Experts of a small language model: 298M tokens.
Below are experts of layer 5 (counted from 0) of a mixture-of-experts language model. Rows are named router (the router's row for the expert), gate (a neuron's input weights, with its number), up (a neuron's input weights, with its number) and show model dimensions 0-127. Each number is 500 + 25 x the weight over its row's rms, rounded and kept within 0 to 999. Numbers have three digits each.
After each expert's rows: "mostly gets" lists some tokens that are sent to it at least half of the time. This comes from a sample of Wikipedia text that the model never trained on.

# expert 4
router:558579521549499486492510496501515486534517491523489474512471497489502496471447503473523508511506502530516514414485503527498519511512491477491517471489513537529512469466528507497486528527470489492521455481516482466503548502515472534538491532491476472502489505489460496552501529511528519521519494536500561488464499513474472495542509548510504500525521496507482481485513496514520478481477
gate0:489526522499444504513504501464512493500464524565513467461485492537497490529468505535482523477451545455497518488486505468514517474500489478498502486494483533530481476512475436514482529519540485493515447481473503540524470508509504518530480508525488525489518519467481520448476495508500532511523535467493512507464483521538509535458500487491491527484485499496518509530466509509465543454495
up0:553498508491512475516501504528502502514454511447456488447486484479523515448491493514510533482514509546466471542476485551481486480496450473487505494511476511489481509499495557509471485519449485512489510462525503477466469467493485471513446493524553508513532501474489528507500531483516527510542497495505525494510528493455507545515484548491488509534471518478497492510484478521493528469482
gate1:491512506469470454489540502507505496499502512491458542474500532486518489520553515487522501467479493486503477540538492493522535478498496534498494510487528475482482503474507490485506541496510489558491505504525488455509487444472488491471499495435501462482502456478539510496507524512500475461510459495509513503489441511501521479567477488493511504539511540521468511534486505507486469436540
up1:485495460481510460509488505535463504577488467518471528460513502489528516474494485504503490500455509472483492485505498489524503478439484472498474488513525520432529515478461493473500512520491513463471479493504465491464526494472529520501500500510488474500491510510505484477535478502514485519530501551464497481515513537538437504488472571503503445532509514512499483530502488540482515493484
gate2:492475532528497468497513534490451502520494489505516509540497482511518500488493488500502498488488476543493521496504470517493479519510516488497526508492511500494527513454462499539492505504526541453525526494522471508562551497511513526483491475507482458484510501465526489418499485496492448511558563519487495484491572556502456507505523500482511487514530501526485505533483517501486505463465
up2:534489523496523488571523514491530485493495496510539509479508459462490487492513502528472454478511500499505477519490496502548497513493510493520476491521498515511453526462465574498494474489452515555505470491477481503529508545515457562527540494482522522511521497512442487464499493471496499495520502510498516475486525494514443493502488517499529538505499471488525524472536495509529515459471
gate3:495505513468509496544528482484501507530464494445471533441525529515481506503528523479468512467498516504507501476522482496473522491483513507527478485518527510510480522530475498504527513509483487516527509469536495504499591461491524494470519513479493510500448523469505531508472503535503510506546471553479525457538487489520456502497487523455497438478532536476494517497533487509491524499514
up3:469531483462489482516512473498484517496514529488518471506494498492525528468445500532448519530486513518500494532521458468533516476501505462540467489501472482493526495507505509533491532474535477496530537468483509481497515437514493504550524512505477519515492482495535495514467547442520517544488473513483500555476535536492513447514474521514473451509499485519513513483472517488535477485491
gate4:571509477463513502507554525507482537484516507507506489534533506539506530491465484493478523488528521446572501512462490470517488425477487484511488485474498512515522483487523525484463525542527472501515470489484473475515518470520493502488500502500532482521519515455510493535487516492574493529546521513478484519506510491478496504535499472486520497495509507496470452492477488473497508471521
up4:509506511532487500485522530488501471511486485539503481501498553475522484510484468495511542519493508503538492460531490503494496506514502513491488465516478481491496508474467505565513525476520509524467538513493462492461465533487544476548530507499452502479469505487504499484523471528475541492482480536494535485465554463477529541540488480520505469502489510493503519436485500516461536443490
gate5:502480536534505465499493498502453432475553491544469520511486508481494483473508496480496507480463475510528492469515509486481534506471550475475516487477530494522478486501556469560476562536547523489508444468498525479505488486464505508542513475500520536476497509524505472489513498505511548502486493467498505484492502518470495497521488482504454479491495517553507475504510500552502489511502
up5:474506538545527526518471480527492485509482499471507533504496520468473472545506521496464456514524501487491480498488548484452497505475489436506494543522483474496455458486455492510489509512495468504535478548453482474483441512479492530494493504497513534520520507500552491491484500499470469539519479529502496520507463503531474506523499512481495489518491558546493493532513539532500530498497
mostly gets: " D", " d", "D", "and", "est", " G"

# expert 7
router:542503504526484465529474505508500519499542486509516459483489472494483473480542501470501509478483481511490476448462477485499485567510512490507557457523499468508504445517508505459471477513494492460491512426504489486499519513546510497484533512509498529501512489519508448500509516518484509502514472501507459515521495482495474465521533503533534531506501538504517446537533530553517486485508
gate0:480503489492497488511502479496524510476507540468483492506527462503429477486505478491539540464517468506508534490497467511509495520470503523474512508525515452455517456498518519464466526516560441464520506497493545481441496544504535498484500515507481524482504477539449493493482479505523504497489521492478526478498490455494459500528547502495542502497491522528492504527526529476538477515500
up0:499507502488506500508488475499499480517474488502511515546470505465467536476522470517503578495550483508472501497507520504503518485479478458550499460499461494530495486482527525535493539523538445527558496516496495475596486513519458511541477491504479503505461493512492513501491521464518526481437478482484521469490491489494500497517509533468517499490500527490491470486490501473525495523491
gate1:547482490487518499533501522501473478538516479520502477505475526468502455471520500534477590458478477530492493476494465528536467487495544525524503519509517493427480522538482537515488477479491477495499523502479499523462488523498509532532499490453480501472483489484520485524485494463480474497511531498463516531506502506478529530517511482525506472500500542485508462448509451502506481514503
up1:516482539515490497509425491494534521500462474513477494524474513519485525475442501481517446477463532464503477514493535468529517472526491500524518508510480514546441473492510535515498504506491494523463500500513486500525530491483533481459497518494488466467469501524513505499496480554505497513523523521485525499490513457529451495472476487521491573512511473460509502461484475492464522509492
gate2:493462502529507434517486514497530531504517474539504508494510472482488453493506511472490464515524499481539472520508532480483499539525518503538491451493490496507471476517511520514511514490515487515498545511424532525502536537519534515478472508499505510513508502527532471510472517521491584465501524573513470497515511565508485493501513474488486491522524504529470501503484506504536499479489
up2:535491542522508508528513491477535532475461479551506553474486483502525478508492526491488513483495490503493476523470510486488502501529524503521467493468463455498524525516492539554477535525509487495528513481503510456468497478544460548503511518496503483494544465563522493504498476489519516525502509557460491510512532495477519520507509508496499451484455512532489558492506512470515496541477
gate3:465505479523496446568506487498495485520480508483551489458451525496486523519512515480523518539460499506453473453509503509478498563440486493491523508519528473542511491512493479533481446499507508501482491482480485532542474493484517496457521513513518515493503487502511530527512518492469528501487504525477531490487507464502546512518528513525463556488525483466467528513507469526489511514509
up3:494537485481489491503546530471496469505514521461475510532478495472522467537507535505452504502475526529517482490531493502517486547467516532538459544536543516447470552485502532522503479515535507536516497467501501487464500555491510468509527497489529498503495456456522501527486497502504489484522468525510519433495498459525477509498469545489510501503517521515496446504500508502498516489484
gate4:510492507552500521514523490503476518509520454484500509516491513491516474499524502514474497488460498480494503443509490469481515559545486467492534507489519509547518533455489486498497468525513523464514494498509545502512508489507493501477538502501496530503536467488525507508512507476480521525513483458535493454501536488457493534545518590543491481491492509511530454501508473457535528486535
up4:503494453477461525486486498526492522499496549504506554491485478538490500489505504522481450510520497472487523492504498527475491486469491531486470492461543452467485493489493489534454491503507498516478476530494507501525508502483508547492443507469477475498456511521476541481500486451492502474561475481515524515475478516514532504517461498543483480480516478420482500447477515471496495490490
gate5:462478497486498512528542478516475507506503479527463575465470482541492501503502472547495523495443505506470516494500521470500495549467535494504490489466556494503499524471520514490477521540476462503518493469489495474527536478534556562475480459488486525432465504514480509492498522491491456503488477500497505490480483494497488498523539503534499501479473502474523492494486495529528529508505
up5:468523493510507430495507471543497512500506478488511504515482574468504468505548475486483492532502503501454504513533468490497494509483510521490499469495529436479517523489552534520536532514502467520492531511490505503484507518528495510464520512496498483504515504526491494573485460532488512485453531524490473452481483535468494469485517497490524529495503527538483484461494464469525468492516
mostly gets: " f", " B", " M", " p", " d", " W"

# expert 9
router:485545520494484470509496477532520459520537456486495520483488501521494492488471501504502516518487485486550530492540502548485541532528525493516491519532459521517464463514512487502459477483513572511500509483473531548499517505487504464512478516502483526519478434492496523475512484529465485526508516518478494473532478505500490542545524546503474436501520516527489517531497487482509483464483
gate0:549475498504486483504516513517521464528490471492489522515484473473450510461423500483534524541508487497549534503499550505513549481517497506480528475496462529484477487489490497471495505500449478491503523529484517541517514470532512503492522508439494502470492503478487477462527466491461525507459496502536513468527498497503462526533539490465499491477495478522520553503518472523523513483485
up0:499529516470474530503478509490498513522483552469521487504491497477542488530505527470520488509489475469436488517489498468499514489508490515516529496484547507486546517503486513459464463487551469522478479547508530492495495486532484474491535505479495508508468444496514509519429519505535503500526528477551509504509500516449563514518511496487484485500461495484556482525512548502507492500496
gate1:498536546503492493476514515507531455491481482509521545500506545504488479500556464496508527519500467503501483530560478481486494535508501480531494517478511553483501538518503489463506480506525538507494468516495499486484496490513538505483477500443490520536449479452535504469489487472498479514466495453463496471517503506460485505563504522532522487487478480533522501549480464475498477487523
up1:517557484452507524523532474541494493497521544484494506454509530493514468508501514491531501519472464515532546521512508477518489478496561488474499527503546495509553500481517481484489476503468475472504542525459496513456527535500466478515469504507488497483473540521471476509519518512504485520514468533454488481515487506530470496494463498508538528476457474543487469503501484456509517462490
gate2:490487479471486504492484510510516481474504531511511480482464485473477462487530520518453567464463492523537484504526505528500506492514478512447544500494510560502500521483512494494513499504476528527484486470504474512486506516516459545532513505484492555542505459499470571489505464508513505443504507495480500486515484494487493508493565543506455503458512514506468468501456504503511507470519
up2:519483520501541524481493495524541479483497477497543428529509494501521509519477472479476496523530510498502460499538500510514441503480495500451499490517483480475482480504485535532472547459468503457467475517521507506504534528531508495512526504511497492490520508554477465463523465500472520493512542521473517511492562517548509507487536504503460490506492501527545519522551503493538479512504
gate3:526517504487512493498475474468468493545513481529509521481495534537461470477444524496475468506506493464525525519506519486488483507532519490467482488503457496567500477491496483499482486522485482486488507505515494501478468511459497470474509463541508527538497510507507519490507469499510491565507505575522462514573530533503540520494505506510488501514527463520490549470491487464520469510479
up3:453521491479485503470512504448455520517489453515503513513494554503524508532547553487488503501479464553501552518537531494514496504523507486508504556516472541526522498477509495493478472470552492503535480477529540563478458469517516491488532480501503505501488504479514518510480486505490532524513505524524473513503530525494494500485529501477489473439485544520481483490508530460505507503498
gate4:502476499494513478517486508494517492490503503441541478468498549464508483534494481500476527535528538501524520481455480506470497521521542485493468466488501522546502517530516485536522468513508516541480496502502504521454528442502471502513515463459487462520500511513534500484501488485522478481529543497495535483500511532496486533468489500435480477515521528502501489521519584529463509495504
up4:525514537497495505508549514489556545515474521537453460487515544491478503540479504470537536496514472487486489474496479466493437482489496509472512468506478516465472479513496504526491482481520451506483513483515495458517510488483537501496520494502542490454526504515491493486464527486528481486533502532528514464498507539484483456495530515499518524498510534509490482458511421502503534531498
gate5:484516467472501460573505538503517493500483487485480511524496498487543533522468484475486506506474509508512482544485512516484548484507463496502476488520473453476519494547510512507491516482495548502484556520482516525484528499497472511522490532503470516487485483499504530514550497486473464512520501504516525449521459491504477504490532549499505484542552482478489468493495458499501574457483
up5:481493515444503523555439522541473503524479459499470517529474515488517516524518472525529500512485532476510468521475483500450468494503517520472519494493540519517530479487474475456488524501496465457511521536474518510493498521497535452479512485497493487519485496500535473517492518497560497538502496465524476535465520506508505495526543525504466500482458478491505491552495478474510525546483
mostly gets: " V", " v", " re", "201", "ment", "%"

# expert 5
router:532523481541495499469514537484479534513483477529488520489502521497510499514477495499506508510483490497511512486549501487511575488512528479506498511464491479560457518486501447473508515502518502506473466487513503458492512516498462490504490540455516436528501514464538520536518467512477543488510535546500514450490505489504495540501504565462529494521491507498499491483476562520500471514510
gate0:508478528488511496493505511456486502493512460507483480488523503492504493458513491498552493498497462479506526491496506463524515497488529463448554516510514479504448540515545455477462508439507474497533479505475515480509493478511484497496533535497531501447461468511510517501486473482477539461483511521501544447510499533540487555490515499491523434483492483499475487531493512517487491480525
up0:511534502506501454523487518555550548488477519499535458546445502551475482479448507483524519509531516483522471508485530488477463514507490499519503470462509481477516492498504522510551524483556509563503438489493504530480495534486499501516465501526530519502488479510490543510505504499500504493557516496516492492539520503482529501474489517496491489503488517510476475467529487462495473534478
gate1:520513520515464499505476507470529513495498539483505508462500463478529538441467514524499551479474494474517484466475549500501489488504502479495460526493470517486499546559515424468483525505515524540480496519496510473482507492493515493500512517476520502468474461532550491485477476519497481476502539542512482466483509516430520528497553494476494500502506489469493496493495541493503493504532
up1:491517512487547512493513547527506499487508487508512510459476499516496492464467515471507542499469526515478533511555527484493510478555545461510507503491533536515517486484485496461541498510506493498457486485478558480462516538499505491497481526510518504509466449443498475495539476484520518515491543478514516541516539455480533469542477505486484522459487504543479502489487526507483533492488
gate2:527527473520471525534488503507463509503518478553429494464549511471489480561486497502500522493470516492478530493489471488501500477465525502511453472502532501550481547506440480503527502534481526483468504487527453517517529497476518517465527497501501518530473466483536492496501468490488464502514490509528509478469493474484499528536481516474503498509538465492496524508464456516529507534515
up2:527491466542488486504528529520566495525500468538502458504505536490490494481515516481496446491518532475508459446526490457508469525487499485488521506471491517543510512534554525486463497521525486482498508462509503533491539522523487519486528439511505502500546527494507486473501462512472501460493503501485525486501483493503500493511501509535528547517473479524509518538454509457479524543521
gate3:498511485472508485522474515521521525478463492491472457507524520539494500509519500511525502534527523487508504493480508488509505516507559470500518486529518505507510520556495473500483520508531499497490482505498557468473512530472450476546480524502496481484481523486506500480568474474513493489552492513441476548501507481480505511501526509473522495551522539461446475525490520463560494495537
up3:522510505492521503519493549504522506474507475448516458488522466516469505474499492473514489481485501534482485501495477522528492505495505469499487521487532501517449445511545492517501511528529487495499509521531489474502545463486515568504526484528502488471520508520458493503536534474486536481470568469455433534491485532521498467503495499494492509491514537491524479487512524495490537469447
gate4:479472497503489473501476495460498523506564485498497492518486500496511473511481479481489508493525469473497511488495483507471508504465528458542466496465477530487545534486475470478499529490556529491493490462500532472511518420457499495494525482474541497523501535534536532493517495506480545493513461513530484496519496509488475557487449539509479496475548511521470516500474530510474514486525
up4:475453564498520516496485487461497523487469470490497498516531477494491512496514450520503494553511478477525486502505496554515510510488502484462511477437517514458529540499543495474459471537497486506505495491504509487457531524517496535468511491508498509489503520481495504466499473518532490516492534529505479555518527503478488552509461558472501508513480467528473507491521452477490485551488
gate5:498535495494432541519522514512457507516504482539493519487506544534468525540466477498502533507499498528509500481500500514521483502503511494482486470517515538487519512500546443516513502486517516530493495541492480473487540472490468494448481489501466496502533501491498477503547515526502518477517545519484505493484486508509503516495502568508446532494440457530537528501498513547529466462508
up5:548529489483532480502503539473511494512497492446500499510486423466494475473496528520461516477455547491528538503482493481500522523496504499493518519476511498464506491510499540466484524532501520498495481532489491512490479529513489505535534486457498488534544480487483471546511487473508537446522519540492533524488514511502484485524496487529473491572481483473539524489478499526516476549508
mostly gets: " Le", " her", " his", "ath", " Sh", "ith"

# expert 1
router:517523510495513498498464518475512517506502483498554481464484500498506460525532458502480502513455511501509527518505507517490466482479481470517516514550479485490457498491503481481430523499452503483481454468443511533488523510506500527498499550484507549488500498497524496459490518467488525503487505493503482491497477550489513441499505469562517562504533490520487451511480507536495493516462
gate0:503502507521493516494541531491476542446542489492505467532489508523496503507519470537486506481506512509482522541457510502516500511515512465489535517489500490512520486501580478548540459474507466486485515537488522503494503518533500495466512548512434524511519516507482505493502549499511541495491482522450534511511506514431520469461517504511486510514538511502517502473531509543467501530515
up0:488526505496452504516500473559509505512511499527499489484505436486513454497444514475513554465499509482511502479527481499509487489510491516503515514506454527500474521507432519503497497527513517552509496539448512480518465508515454467507464468492510516478515499507461530515513470521474467471521438461521522477494520506491530537503469486498477526510489512490543469513470541500486514488524
gate1:476480531511494527513515507483588543514498484511490539529474471509491476521522443446515497491515507516495461508512518455512496443450524550473509456476527524484508503504510483535512506520477518489442457503501524493505504527507501477466469530474474513520491492476501500447483484486513483489449473526516517514503491526519491483512492494515490524530480514505553470519494486456502513503502
up1:484537485490492518483515491510520453491500510506528488507506486496532524488506487496460478519471521480537530477485518526459472517485484510484504476512462532509446518485543545523552473473468464475451420516493534498512510481503477526521522502532502516496505517526493479518471463475491481532496559504486484553532488483573500483504474486538493508485523498511479521491512501541502479506485
gate2:518507486453494525511503462467462497520488504496482505474493470503496501508506431468493522509489542505500514485540473517525506492522514509516522489514512506486510505449516514532478542526485536440479469461462533536497492498475499466507526486516514483453474522511498488518519513536503514502486506503516515504433532495558483528512520456505489558497496503464451474475464550522494518482493
up2:557507519523472466528503454515497489508518512472505522490505507504538472490509491475452482478515496486466511508527482490516456532496487483500524517497507467490507507493537514474485493459496517469507507516514478447512498465525499510514500453501488450536474534511520467519486486486519547425489490544525501455436476497475548460486488530507486531480545523483498466483521499505481515475522
gate3:515488521502509482441506484488486551530457469509501509476523540514509489529539504456506477539526488474510490520521500466492481434444445478510495469502502479530503503491492474501459511464472504520517490466550493499498543552531502521535519517508510479497498558504494535465486508455472536487561479519458509523490508508488491478525491495528502504491484533504506491500495514516515486535504
up3:572526437485525450495539471486487495517502514476528470515498489494511520523527515511503489521538495467501507510495508502525503470546463541480483541462507526480504515455493500516476503494490496536499508497534517523523479558465469459481509471518527480489549516501492454476475472558466483521518520501513533540511500510460499472489528514494507511517529472479478533478506525521490494528488
gate4:498507519484498485470481504497524525486486486459538513504502499507528485526505511472547514518515528502509536482532499483492512488462499528487516505527489527481459479451435477544511537495452510527482490455494532502510539469525529518499496507521520496493498514489501490502501485475462470455484482566565481497528456495517491539454502480538470540550495518502527487500534492487494474471481
up4:558501547456493516459518489518555485538528479503530486510545494499503477543555500486538546510523511477492531467541483526527500503507505537517506533518519490497508468507478494492492520496480483527486465513511512523511513515513475478452486479461525499485535530524500456475506467507495503484498520486497533492487482542462541517518496524546516481491485538492494542522468485464555481505502
gate5:492510505496498499526471513491489493477483472499548512476512428509453526472504489517495514522500462512538527477496499531515479482460547527520508444498470451500513519523476509516487463487468527502486466509517481511531507465525484454499483568485500517465501554542527489484490528489532486534493470511512511518454520504516491451514521513520493509530508530492429491490503477495485493509479
up5:542498499487467517523494498508479508474436540499492510486516545486516477491477503521484482486505476516530519440518554524477486496513531476496520507497528498456509468515504499495491482498500480484518456511505537531470517515511502553540483475451523517444504546497502456498492502510510564513526501486481506515495514502453480479549531487483503440459491481480450494516517517524515489501477
mostly gets: " M", " s", " m", " h", " l", " U"

# expert 6
router:486476485497478487482520525532467523446489479483504509512525477514565505496534467493477492509499456446489493503471491517498491551500535511513486520505479516509497469496516520511541503522499495505496518471500515519491461430494550496515446461482488482519473489533512502458483487505507508510515555505505523496543498477515481466478519488521564521512506509468492515543524528507539449469471
gate0:510516517443520480461521500503478549512478463502528509481507500507533478477507506504539496491473461505497503527539488464501530531481516492495490482468453520543483450462470519506500471503504514461518527501496498505533472511451519513489476517505485477524475532467504467465495485514489476510468559524525515471493466500455494469527537466497511456508516566504500532518519528540519504527503
up0:516507548509513492515501501499515501543523472503521497522494521505510507487510516469488510532518473506512519485511533516515533487558496468519449481512492523518518476502462509464545504492464495515475486479485491497477502509503485487486504425464493486468498519495508561433492517483489469491490507543540482529483492529502512561509491483544457496472417508518468492497482463510464494524510
gate1:502463443477476478520572502483476493529492438485505492454539496467474495500495472505562506491472470512490506550510480530525538496497484543527523510453479529555481522503528507460462503480535497528466510477486499512512490452481479486522476483492520475477516481466503508502516532458489480525532496475535476524508493488496514487473508514499500451492507490526498495482529494499533519480485
up1:467519497499468502491488536540500443511473481528497464488539517470538525462520521470516519488515497515504541505503495473490503510507499459521481502491482493496510481503553500474477497514528505439514545478500464516428451515476466509474489528476477487468477497466437555486498499480470483498492494498498495482500499507526558506502511474503482555502482519469507504504547511462531503491495
gate2:486526486489489481513469501491495529471478535489489527428511487510469473491493514469503509492487439471460514517483484491474509525474504535506477552530480523532532475488522483503531505488503441504478527457520510509525468452483492511427490463535485541481509505482504498501480513486468505549525519533496502524513509545507472480463545486542508507507512509514519473524492513495535485463491
up2:497472465490492486477482505506546540508502531480497540476500473515469477447485506512495514467506496496515514522502534486470555518451507517511481477496547488523474483506481501516544495541469538503509462483523531491555489498491523470489479494510500523517517524501494481493515483523494505511477488516455437500517473512508520527479531530485508504463514512562542518470536568515531480460500
gate3:485522489493483499498485499482504490478473461490510468527559534482511510497486507496517537511498498501481498472523507479481472511512513473510516506453501507520447489531469491544483470502507478510493508519469473502469470472514567489574473463513479523574500488535498470506513498509502498514509507518484504459499439509504512482460475499511537519491532541435528504525503468490547473497483
up3:510508482476522506451508515547465524499502499479486499458498554510478544511513501474513535539542509507452534478533533530506503527436525497522514496541513476480504527518491493496508529542476544489488501489494521485503539510501519507549494492501489490503493507522472471500502490502517473559531487493512525516509489520480505535470486546487532484488465468537522516493569495487503486470556
gate4:495534485466519514485528541464453551477512475487476485536507478512490497493477492543528510518516506529508481541460502496510499456496476504489545505526528491502502514560468538495495504498487484482482515487509548481506539524488515470486500504445473509484495529512492502466503560501442498512507472566511501476475504507529493456501456558507498499513493507506505524491451495513505468513462
up4:505497510537540523505459549508505514474521484485517491503529518523469464475476545480477468474447522512477502522503533531483484488492494470483524501489499494482506527467512512546493506487491517471448540459437508463518496466494471473453478493478517520500489550523481468507543490522485497510507466533522510514419532517521464521519486475510525525527481477494504516484490488495491470498511
gate5:503446449538519496511499466475494480486518537477496492539493535516477481487488509532512508495501459506473451495506437538505517518500543492513496495502486494494552511508488512495499458508474490509531492494481502542522477519526493515556476487484526418528497489495517524490522505512479503546524489518452512496474470544520492532469479495517538491516527501479514480478526525556521469499528
up5:512498503526537496489470490538467545488484497512469502547475543491563529524520471508471482511518506536503531542484469489480504438492510513502499490541533499491512474502566509543466494502563503516511493514500502473442510509518505514459464466474521477502476497505522456501483486508460508463473522517540486483497517492483490508486504503512477498507486497485502478569500515455513505482472
mostly gets: " R", " p", " P", " f", " C", "200"

# expert 13
router:567474512486519510548464507466529532541460498525508479524482473508465498523527478503460492462482510482497503482468551485485497474482515502482443506499432489522462525535510483484470490473483530503471490500515492475502506471514495480482533529495494513548509488490504458483450528505467480510493544495499477497516514497544492512499522455487476525528528470487451476513525503498513521533477
gate0:485522527470503513522548453532503515514473531498513480485511498507508513534486542546437536511513481469484523495481523550486500505459433515510491473541490536518460517518512476528455488514517534508506543488496489481516484468465528539550500496516523482523482465512495519483484503499481518481495454502528507446516479523484473521527478486490473548510520474498512510524507529487509487536492
up0:495469517489535533484492498494467505536503521510534486492496516518547516514459506519500523477504509526500496498538512501559512421480470529479483539485481483454525515498477527472475530451458520446484463489483509482489505522483510493534525502508476503493497488485465511459503523539500532485482477446483531496544509450524473505504552467515506493496536544479512496502505510505489460496517
gate1:479496529528498534501509490477526541513470488516522465486491500475493482535552496513470493482477434489541540488506480512495480488524505498476487523524463497528494507480483471494481471470450506512479497528490485480463442477541475489546496469479528506519467488476468504496475499495460500489502520528457506516508499507540587538463523468529496517491511498526517519516495521534484490533525
up1:473520473501502512493490468510445509458533469484476498496546454552491480484516518524500463486476520495461545483516515476543499507535524496540486489491503507534482503507491499499467466506464470532485485525501517517527470495494528486561486515499523496448501493515481525493519542462516475534499535512488481540512465495502479492457459510511512530490493493514529468495433496501554467507488
gate2:544498520459574481511476506471538489500505472533517455493481470484556463528510477514544492487498500492496456489494524496511465505479508502492502515551486529507574506495485496489478465513495497465483500473453491484524489508487466491468499476544485521492487498501497505487509475537436491535499501514485478505493485515499534506534488509498493501540482473491509527454526432503534518520521
up2:520511464501491522574466520474442501540490485479512496468521516535489495501497465493508496525503476518496498515506520453486509472482505557487484501496476520524512481518490464512456505544457461503507514522470485492520500543471477456498518488531513466508477487476493508472527503509507565514504502538485458489500515501492455491436516496563530448483483478527499494501511489510486516485486
gate3:544506560457477519481478495483483501492502527506510485515503550515440484510488481497451494515522488529522483466494474481495500522519533477486460488524496502512436466515542481489488490493515473473508477494484479458521479475548495517496492542489515483519484485516507462493492531492491491519501467474511458484537536498537586495507482529517520497504479472487465506517519558505501457509489
up3:501500494514499471477498466499536531487472509492495536454478513491439504562510513482477497520490521484533494511527473465472516519510484475503490468515498492506475534403542492471506500504497527479467489498465492519577544476486518498477474489476508483478497544470512527486519465494493486540470457466493490502435516527509503491497538522491492500519500517495508485516487531479504491483521
gate4:510518501464539468501497519527527472477488532496483454500481468464495518500548478509518485489507479489498486462482467487486526547461465504562438513498538505501500469496520542540551457523482500472479494494495560506518509487493466421536483491457498485519507488496532484494475466479478506492475493517477500533513481449514502494502528481505485499481513526489493504515535522528494498504491
up4:505520505494517510532489480501492505491502517516493528502447473495517503439532494488461483526492471481500500476506527495470502509525504518501496527498468486525558523477519466483511490470544456496464468503527542488487525507500506543520504459540479486469539514447511469487504456500514459513429477491536492519474494503525480547523512510481510530526503491459423512503472482507517505496515
gate5:512492526470470476494494465505530538506485499548516515506463506491499462495484499494516533485475493487545514457448513461511491494492502504506512518536456445497492482457535483492502514535515494513481501522488482485499509505508508542516488533497525560539503507462478507483514548554482524538451533469470473478549523483543504494557474471480475489502517503518500533493474469504514511505468
up5:508476459456525449509524502518526480487489492489484514504489516511528504503510510525516459491483495522509505470479516510493525499492452518577506513535473465503496472442540483510504550526530490485502516502489523492491511540559469524433468471505462506503479514503513514500499509500451531489501511491504454444464542471473478504514485524474495518466511526468513493506482479493522483456511
mostly gets: " United", " team", " Can", "191", " do", " I"

# expert 0
router:479469501500474502494461483510453537470463494475501504540478460516531438487508507447490499488467491485487504496494478526505516511494530481523484470502496495510464532457503497472485478495473534457504515492508478522489496501484525448478460456510566493518473481476492482502505508514527534523503495515493529515482498491465505465478503519488569496492518453445495536481473506514520463447504
gate0:542526527463452521517475491517493542485475467506499451535484476485518493518445511496461479469484481536502502523501537532567547482482536511466513528495517484518516500512533502484520510475516519488542512513490509520532537471523527450532485503473533486482477478483544505520475528495480539494484504530512500465518473517498525493516499515508491533468514467470503522480525454506489481529530
up0:510472488496471505495505499518498468470520498484502508465493509478522507490502509528492543470522461510489516465492565529514507516509516502527478502514486514495542474484472482512475518493516541466536512497481469494508479492487521452437489522464494506524529497492564473498490509441536475493521502488496470454531518500481552465511508546447470508488484466487528564538480496495510514530507
gate1:410507495503449481478465521460447509487503481508522550507501508527544491511475487483503532502492469538500537460476472502538504524482496490523495484525528507477510517471489511467505429578496443528497479474516494516479470489440486481496480506481508530498493463485484470503505509482521515535502508455510474509504497504505496472519530489541517518495513473496491502482488516494483504494496
up1:526494499480510511489505516512508496482477483499441470507483530519518500485538491451509467537469506474511477463514512530502468512519514487480536491500511446515484470510542544479520493505545553542467541470509507538505469520529499504550501506537514466503500526506494488493430519540512523535473537520473518533498494509504492501494530470510499544494515485517451485473515465502506545472513
gate2:502502464508478496505526452499471533520524485479472569516479469500506480480489523483509543507513516495563519468481504539519526455517470510483525505453486469489501504515499482462458514502516503484563437516496469478520527546489520503541516500458528514491505482503482496519450529511502512486525505527492505521496486520490530511493520490518510501455560473461497522493515510465482524531513
up2:524519486481488469558472560479515539491472463506505509434490506493514506469500525488483485501526493494464505525477472433502492499514496527500513521491506495467469536457479492516481481486500582507494504512480497500528514499514501468537525517548514488489515495478501515512541475487474503529503493540514497458517505442471518468510481541466518527520491514485512482455474489510536536490489
gate3:513491535498444502536505511482486483459529500467523494519538523514527533541479489461507483540478502490535498495508506491469480541500455497483494517471504424508521483517507464556448516517453478480503522499499512491525522492504485472470525486514546513472438488495528532481504516499468443519498496504514543492495502474513510508508527526519525501486488482534505524508482469467525488537468
up3:492505516523478504495515498490501491518514556514518472445508447544518459477476470490526496497494495487493516499545545514478493530532495527521476500499487460528494473513443493513518502525520504448483491471468532467487472506519489544516505471546475493495527497479517519526482507463488545508476493523500529503552521504463498518512478515525522501506482529537508443535461477554480472513489
gate4:540521454489442500507482510528449502448460487502484472488490472485449550491505477486503515515506524492526501488508493504485537505506544534521486521523463499517479486502535493476521526478516501494462526523459524542483501500504478477500455496539527480455501536489491493500562481496513473485527484523494531483474461503531481485460503509485517491485467498499518461458523537486512494487441
up4:479494511503506489506523500540470476487502535520535511516556531531491494522505408505470535496538508548482510535522461494514468472495492459521511491522583491456494486493510514497476519502536482512472487484451480506488503490520495520484471499512520501472524525496520471455525509544524484505471479535526536522497500471473499505527501513511515485485504518529489472494539528538507468519511
gate5:492500517511526544469515504493487457485506479481476468496460467532535484488514482504501513516464476537512492499495520494501520534467487502509506498533487458576491471469483472539477468500470541499523528481461562498508524490498456501461519489545506501464505498466509503542543503490516536492480493497510509560495534487495468500459483521514515496490479513459514481537466531511551492504502
up5:503502491518535489486473501488484541464519541515512496511493496534448491502500473515496444464454493522484526488475538492525511525458534502504494506492519535498521515522495512492485530506498520542517498498499509503464499483490515478495507501454499551506508468485525495519510531553514519456483512487479488535507530507509482520474548526446498535464473459564470481495479524510450450534473
mostly gets: " S", "l", " D", " f", " M", " d"